{
  "experts_per_token": 4,
  "moe_layers": [0, 1, 2, 3, 4, 5, 6, 7, 8, 9, 10, 11, 12, 13],
  "norm_place": "pre",
  "norm_eps": 1e-06,
  "positions": "rope",
  "rope_theta": 10000.0,
  "init_std_up": 0.0792,
  "beta2": 0.95,
  "decay_shape": "linear",
  "final_lr_fraction": 0.02
}
Below are experts of layer 8 (counted from 0) of a mixture-of-experts language model. Rows are named router (the router's row for the expert), up (a neuron's input weights, with its number) and show model dimensions 0-95. Each number is 128 + 24 x the weight over its row's rms, rounded and kept within 0 to 255. Numbers have three digits each.
After each expert's rows: "comes after" lists some tokens at least twice as common just before its tokens as in all text. This comes from a sample of Wikipedia text that the model never trained on. Tokens count by the router's weight.

# expert 56
router:104131121142133159144144160156091146106071129131196080121115125077130154142122105178120133143132130100123126097094150119129146109110119146097114106142092094097117122159178163104123133122108156126120155140172136108113107113157106120129128082163105127128116159114117109151127105114119161162
up0:121132080089134112135125113105138145127087122111100121103083129074129136151138081130124124140149125107086146099103144054079135106126125145119102082113105112117124089157125146123132087118146142144098117111157142112119136095117085094100110151110115142126174164114096142144098132130109131117
up1:152089097115120141135134125123131133118115112124159107103146085097125175093123119155131088120121125127132105146125172132137096065117104126083114119108097120084130097110163145105108130139162138121120160135175125091107118158125133108164160129142114117189128127126137133066147156108156156108
up2:107124101139151164182124128165092108105141161165131095124132153130191117133141093156153149128131141131109143115081125119120108109106105127119154130150124137092130139127177146091147098149165130125128164104133168090145104128106133120100101068125122144110105168122099120107129078134124154116
up3:090176112115129133118131130185118140137081136126129101122125119111132138129101146145110160056148071086100086086119137129107124114154122139140140109155133143109060133096098146118128111084145140129071171133125123123143089123132119114135109114130103135153112121118095161133119155137136123148
up4:093138099109138109132141137132089141117090124136109105122071147128086133142114107153120134163145139142092137103079132129117148087113132094067101094146119119138115127180170109111122104140155121140131138101154108089110135059157110101148106096139104117147107113102115116122109117093153136126
up5:157124091122142094106102150153106139132137147106160125171107126107155152123090132161119147161096080137122154122167174118163133097141142179095118141125100097125130125157098119164164161116118109114128107126171112102118142107113128111104142122116162137141125164106095123145124153153108191147
up6:174123088174157158114124122178096136120126088131142109140130127113116095148116121141159146146119193118135109112132143134129148146100162153097064125141134092143106087143162161120121174131147166115103127117146153164112080139146138096158100131147104136141101137119137126134118102149116136156
up7:146093116154107131100148167139093103076121115149138081090123128115072102122133138161130138137138135110097138105100101131111153109112093077162145129101098136113135117099152098108097100124104099090157147129118155128158152139099124118109112110104137071119159150128114125119145126123154081093
up8:114101099106146150093127167132084128121135106140137107084130156132133149106105154175097120118164115080132153121145069134129096183131123142111139136132100091132100132154166103125156092162117146092117151118116155134127099133144107144168106133105121095075127154118160106128112117141128154104
up9:088102135126150104113102165121122122111089106138116126102147147100122109164089147108149091135105148126089152117063081155140114095111162128108114085144103142086110122141128165113105120105119111105116133109173151159119107138149083142158129125137116156125094143100153107156119111123146125176
comes after: " t", " T", "t", " cont", " d", " p"

# expert 52
router:121150124142162125132118106178106134136068150122139114118123127090120168111147138108109112063158119140186122148145098116170127131093100123106125103173118097101108131108141119094120113148101152133145127166128091155139144128133108142090114102113131080151138130122070119152131110114153162142
up0:110133092118143121096126175156133125158159114143121144134076143082156130098132100118123131146146094097133098155150088131165098153078118172114145098114125126102129151123123139097105130148133102117147120126173119130159134149085119161095130108146149115126185109095138121111175117112131101089
up1:101121127114124104125117152171132141144104125115132117133139134113126114107135155087099111078138132120139124134139147166157115146135143114132129097155141119129095107069135164120119100155118176105134068137102086138145078144147122169127127105108161062140150089156124109174128171115120129150
up2:115131118143172137115160102190135128135091158161152110153136121118116160122165141124105168105159173134159137128130134152128105174124105152103104159135138139083079155116158135124137136159146104112123127122133127118168137123120159149179125107099134119150138107114084091163110150120103168157
up3:114186113139147127144141101105101114110125109155135094148133129094112138157141162125120099085119106142148182188100142118105133165148153143139133121137106124120149145133117066111143169140124168138148132136125119143102143121169145133138153135179097115131134099089103176166126104142120163114
up4:134126124121124123135126139112117103088097157101101082178120132104142109111116117111113115066150129096125113118119110073153149145075111095124131139099149125123098161128129099087087144156142116129149157090146139158137168141145110111113135099137102117154091091151130144162130099162121171111
up5:142128179168119136094116114129143156116083124142157115123121126166098130146174109138154150116132143124143118111135115108101165117152162084101078143112133124099107124160143098146145128201149139110115140127143110133158143129096136096120170154099189119156146112123138156126134127127173109100
up6:129171132136164128121136112102091113140096131119134126116073123104134146092164142128091112072150141137145105154130113114144134155139103119112085136110143109094141153105130147160134130141120113107170114146089080120168164169124165159129140142128113169132181120091114101137091132091146132111
up7:110114149124149098093096083095114114111121124149136110121083138136126179096136104119104112116150087125124109099090085121158089113090109117143117077133122095118113142131161121112111122137116151131102152119102132135077146105138118122115101095117086068058121136143126117106107133128140143141
up8:171081131148169114104140118143120101118133151159108120138095113128161169149135136137125115086151142167135101147147108141179131143110099151108143109136085072171111176109145104100154128132100121158151153145165088144126120159125107158114140137094140129148133151127100111157128175141117109130
up9:113121136149124166115104178105174136151116131125118131149106104102108131130115167154134186119137107146129151178176133123148162164141136113151125089150129073149135103075151145148091113099094124143132094154121112118124124147100135144093139151118144112121182151163117112151146109108112109109
comes after: " ", "2", "1", "–", "4", "3"

# expert 61
router:126160102144145118118166135130126127102034109145162119131100139106121197120149146116117125076152152139129095163120130123143107089120088095089119106150142160123121152114156133109141101157148148134126130152135101119130102132119093131101117092103149087146112142127122129150136103115128159167
up0:126153124115133148144126128090121162125113091108107138142139098080115155172172106117160116125145131092128112139110178155105119166184136116128129091119100142078115115123089156123109140133121179110124122169129144126071153136100120124141144113108183122128116122094130151179112110113136136113
up1:110129118151150095158160106131094148130134159098115144121123138124105142140161124090070127124144104103126130163080104145114130166127113121131128105153159092152109134125078090122119107086133112116101114148138079133171171142142142127144078106141173109131137097098107122170089125129150138146
up2:106135081124182191097111124103102126119092130143149120146102119120117117101145137156104112132099143134120120152154112139110147115134102112103152131172127090112153161126109092167109110134137137099093070120138087132132142131144132085149113074148130145113106117092134139134113137140186141095
up3:169129132109121108142184115115118157102162112114075126152106134113136106100121158150156125112132128071138137126133163161163134116169098087091099171148112108094083120120113113144125162110141141133162129101133138140168098160104119155104127152124107087164128147111128109153155166135137126130
up4:126110118129171127132132145120106140179139091132107139127091134112146098137122134140092134127172099100131073182121102135142100134111129139102100118118163131142107113098124107139068118144093181163110146132137111080116112114109124156111117148153178108125092138130105138125118095091163098103
up5:140118146158135086161129138099099124071119164181129095135105126106166118136157146084117103084139129131106142128078125136163101135111108158117118101108118137138121164081135120094145097130128132143100130128087108125158158114142144153095129129128145146130127106116092125117124091099114111198
up6:122134126153148107124145146143126135124068109146143148113109135107126171057140157117126139120153160147104146125165141102097141077110100145192141099112130096135170149110146154133135120145118149155108127149150126123111101121108121123090124124099129069110077087150137127081116114140118135143
up7:121122159120146134121135119115155109143129099126182130137125105119114167123107112154181162139091134098142120133125118159111116136147167147102145149159118124112100134125119160117093143164159135106133135119147159181119178158110149141094126103105130120149110130166130107216110147145150138175
up8:158169089149123139127125133152121140142119144072135157154135104123125167152110085078111150122138113196143131149117162124111130167097095126138109113124147114140116129101145139142147106092151138115130146152135110170144153097100124186140123139120156081181114137138126172125139142145154144157
up9:116148092094140125127129126146077147138068105092133126151147128117087158154126110092110115113135125087088108150138125139153168113143137096120147150144139142117161144101062119137115115119140097118140125122129083145131101098119113131095137078150135081139110109102183143129139123142157085130
comes after: " ", "1", "2", "–", " (", "."

# expert 23
router:103127114114121145074148141104100112102096136130117070139098124130122160130098126150122159138160124121170110176133165070132097090145112136121075120152086134112107123093114135087092160103135172143141141168141134132148130148145170142091104139149157121158109141135134137112113140133107137124
up0:135099136105110130111115095184129078122103164127103101148073103139108150151139139150110118144117109096114123123159129103148113108146081144122089157120095111101117108124101087128106108156153103133105119089110127131159125118143147117068133119114118108115107099190079119119122148132117095121
up1:124103094108179158079168105104116120136101079111138097183120084110127120122121148096160148147141137101112094145137109144123135093155124093092097122130135123102121138117128135101112164112121084108131113124134134125074110097106140153089144100164143156160119145137133097141098152136147107144
up2:092103146075132121082128117092154094115089136118089075136076123079129112130098141107135140128154123106154124152150128137151110106112127121127095091135145124115106145073133105109112139136163101125149106146134136113154102161147145094111085136122156110155113132105117166159098096118096150120
up3:122146090130102115098138149153126105107149137152111097121123111104128103113131091151093135119173123138140113145148133161151129137140126140099127098120077112080095092139116130123091129103088132150168121148144143109116117113119123163124093096084090085146138168112137157067105137134075154140
up4:070134145118135126104132087112128155150148104134146110144135131126130121126080095101097149125132141108153094106117148131109080119135128116160124127119130107108110137134124152099144143109111163085133169150165103061113133164097161113124086112152144115157080142140088131171159114129131138172
up5:080128106122125146120152145092089132130133112130124112139150110123122122112117135132102137138145124133110144089167125097132111107092085097119116112159135094141091119103128174120086162071117118145069088154100128130139080146146149140136077150146136134129107172092097113107098130101097127111
up6:100136121152150123103161111125147138135101126106117121136090141146144180175121108164118123129142102135120115137132143163152133160187097119114120130134126176112098105125136145103119151118110141122148121157113137136167078173087155159143124096117143134175126182099103167151113162128085148128
up7:124083129127169149113159116096146109097097109133082117136117124109132120139098096119085146096126135110089096139108146098148131079116116150153091159129081145101098112068149122076115154114083148126135123165142167134143118099131160122091105126120144099124103120108127146106149123136142148145
up8:106149146127135126073139111091126104102081118170112114144086111106106136140093108131108121146150120127129174088118145126105126078099070116116098114109110148134155117136157143122078099108128140121086095161102125133086128120159143103121107147109120159117127116152112087150153114145164099138
up9:158135110134152153143163133112111120154141137170139105184121082137167146164121129108118143171168140134180127160159152099106130100175159098145117091149119092135106110113142165106136128147144134137167101137135133129126175114128137155086132129145157144170114150115138127082140132118125139090
comes after: " in", " re", " to", " pro", " In", " de"

# expert 33
router:143139121153142183117107162086127127104129139126119085140102121113096131165104111137119139137120117103131127155132140095121112115134148145111117119175061143100151104136123162082092164128122171102143083114121117173153119105142104128114107165113173129133125151093106109159122086139154111159
up0:175153164162106153168132140118083105076126128152112109166122132139128143132105141136077125126111146090116125145133145113126145132134110116096073131121111097131167130125146151086128178135112132153155110129100116120180126086145130107135164121109142103139065137105082145132123160140138132147
up1:192125089121136134136065125091133120131140112078133147116120120142109129121150135169110079090072136088139105129138129109071129138121097119140126121120117129126127097112112131103128159113122131093071129074129125139161114093140114133095149162103122141140146151085088129128142111111115124118
up2:105110154144127093109143145109125110139107149131083132141135100124114102113082155119109087145117053173125153084114137123121132102087118131106126082144132108134129103120142085126145101104108154094136098149118078135124130111123114107166075119124131094117152113157137138125113112087083132147
up3:172135103113093127140104135095101126103119127140134114125145122142143118102113097155142114121122163103126086153115113112119135098179144110154115116125139163143154086112085145093088162132121106100107084099084140112143101080108126146100114121114140111097162121128113100069122096146124091093
up4:136135126148105134133160139112126164067105119118160136156136117131135162142126109145168107142159162115136166117122106127147137142111101155103115120144156094095099097158080076129163137121102149120126120096140096156164145100134095130116108103121116152110144127153136143097078098145092067116
up5:154120112135178178138084137103114129099159116180128107156129111135126137133121144149126152086129155113132119159136111145131067108143147154130128131129115153147164143168123184099113167115106146109111105146111131139141112091139103125154111154173171109127134145092098132153113127076164123137
up6:132155115137169126137059135089120094162103119136127110113106075087073107141119127149105102141111127118107113153144102116137090117136175146151149127165145119097114115098114138144147125075108161094153126116111096079122129122141077089121105118124123133116097145115136114126104122118119099153
up7:139161129127159153137127162089138150130123128077110103168121101123128091115090068122105118134147106138117097119115088080131106113114135116159132136146103124115156101110084172086112117129139101134126119099138087130110136110127150131118139165149116114120092137127065095105075120166136131119
up8:125151155130132111094127130119136134081123172156086107134134089109100159172114135142157135130108125126138141128109151088110134113109157167145120103146106125101119139096121116134131149134147131100101128089134196157208108107176098118111107114115163140111148141090130114169124118121138122101
up9:154127131155094100132115137146138122134098119142078124167127086138155124122118166162114093113070138110121125135131098090117125143151155119142166123159108099104100104105162169099135128078122159086120096127141108158099098098105104130138117159134118132135161083115082115130145139096117138153
comes after: " was", " is", " to", " were", "ly", " he"

# expert 24
router:128140124152154153120157117133148139139057107131123120126144103102107115132145095129069141134148140127195096131158125127121120137096145144137128136162155123123111127171104106092179123142133122118106128125149096144102091137162139143104124097153132106170136084110112100112088151128132192145
up0:125145127071111175121152123105110112096071134118104143130134190067147156116130148149113130150127150135164135157131154128127141168119118169153116123168116134153147126169133155120116123143120129128120124154146159125119162167161205164106151131117114094129134098147134115137125145141116140147
up1:126150150141125139148155139142083083119094145130146164099139179140110132133087121155087121129127091128126143105140103146113130144112144152092167131144136077127115085123125170146121156154114118142109068142085091152098111076138127132137099127146095096149140136137137132110084104145141108105
up2:149128105091150123169093149120182125095130112131098097118109114098089173111103110113102153149148191099176143119143113143161119145130145137140108113150145086173086129111125098120149140097115175143132120124114129148115138116136117124135109119094146103125125120113115078113071162144134132120
up3:141192116138083114094171095174157119120113124137124181124170113146115099099101123108108105128106178122120087157114125118171117151134151180138164117138135133120116104102101144083147147112149139129145117113175138139094091124122087121132150144137119112121102125107136132164124129124151149108
up4:144114106167125148111104088128163134127080135113110106144089065125141110163155103123125128085120111144145140131176148115152106138118126144145134158122080088054127105120089065108115123125098127124109106127130092107132127136137123114127123102112112130120131131078145085137130138086128134137
up5:116147096149092128153149115123102084128123165125084106136133128149116125123144129132097091133121133135173106177152163119116098123091135119114134117147141117130144110143115099076137163154182151116136147154135107098113086135115148130143166141103125109165165070137124102092127184099131117108
up6:115118126135144148141117124100180140098155101109122119126123119145169094117142144120103141122132142136097053081145108148112102125085145128128137106161167100108076125124125134058140137155155144097119157127151143112129101120112122147118108122140151160153117114166084119080123135114133129175
up7:147097135125099114105105139134126137110091122163144105082141101083117114118123156116121132101140098109128167121138091125171145160090126147138146148158136131159125114161141152143157106111086132130125123122134075121093119134167084133102092123164152103137144136118140088077139087087131168147
up8:161167130170151136129130151122119108123099134114140141163142120103101136157122126138118101143145136107133143193074117118067133140164153138138122134137153141088166129125086159094181172137102070116097141130130136121145119120123125147113098094115145143149140111093119137115116120080130165144
up9:142111104110118140093119119103088123098124122142104130071142123110117100132117105119095151144151151113115110132119095119119139145108146100092115077134121157178101067103122089130150091157110121148153111109125154101094147061131153109098128095102130101145113133101102095117102127124102153115
comes after: " M", " N", "S", " S", " (", " R"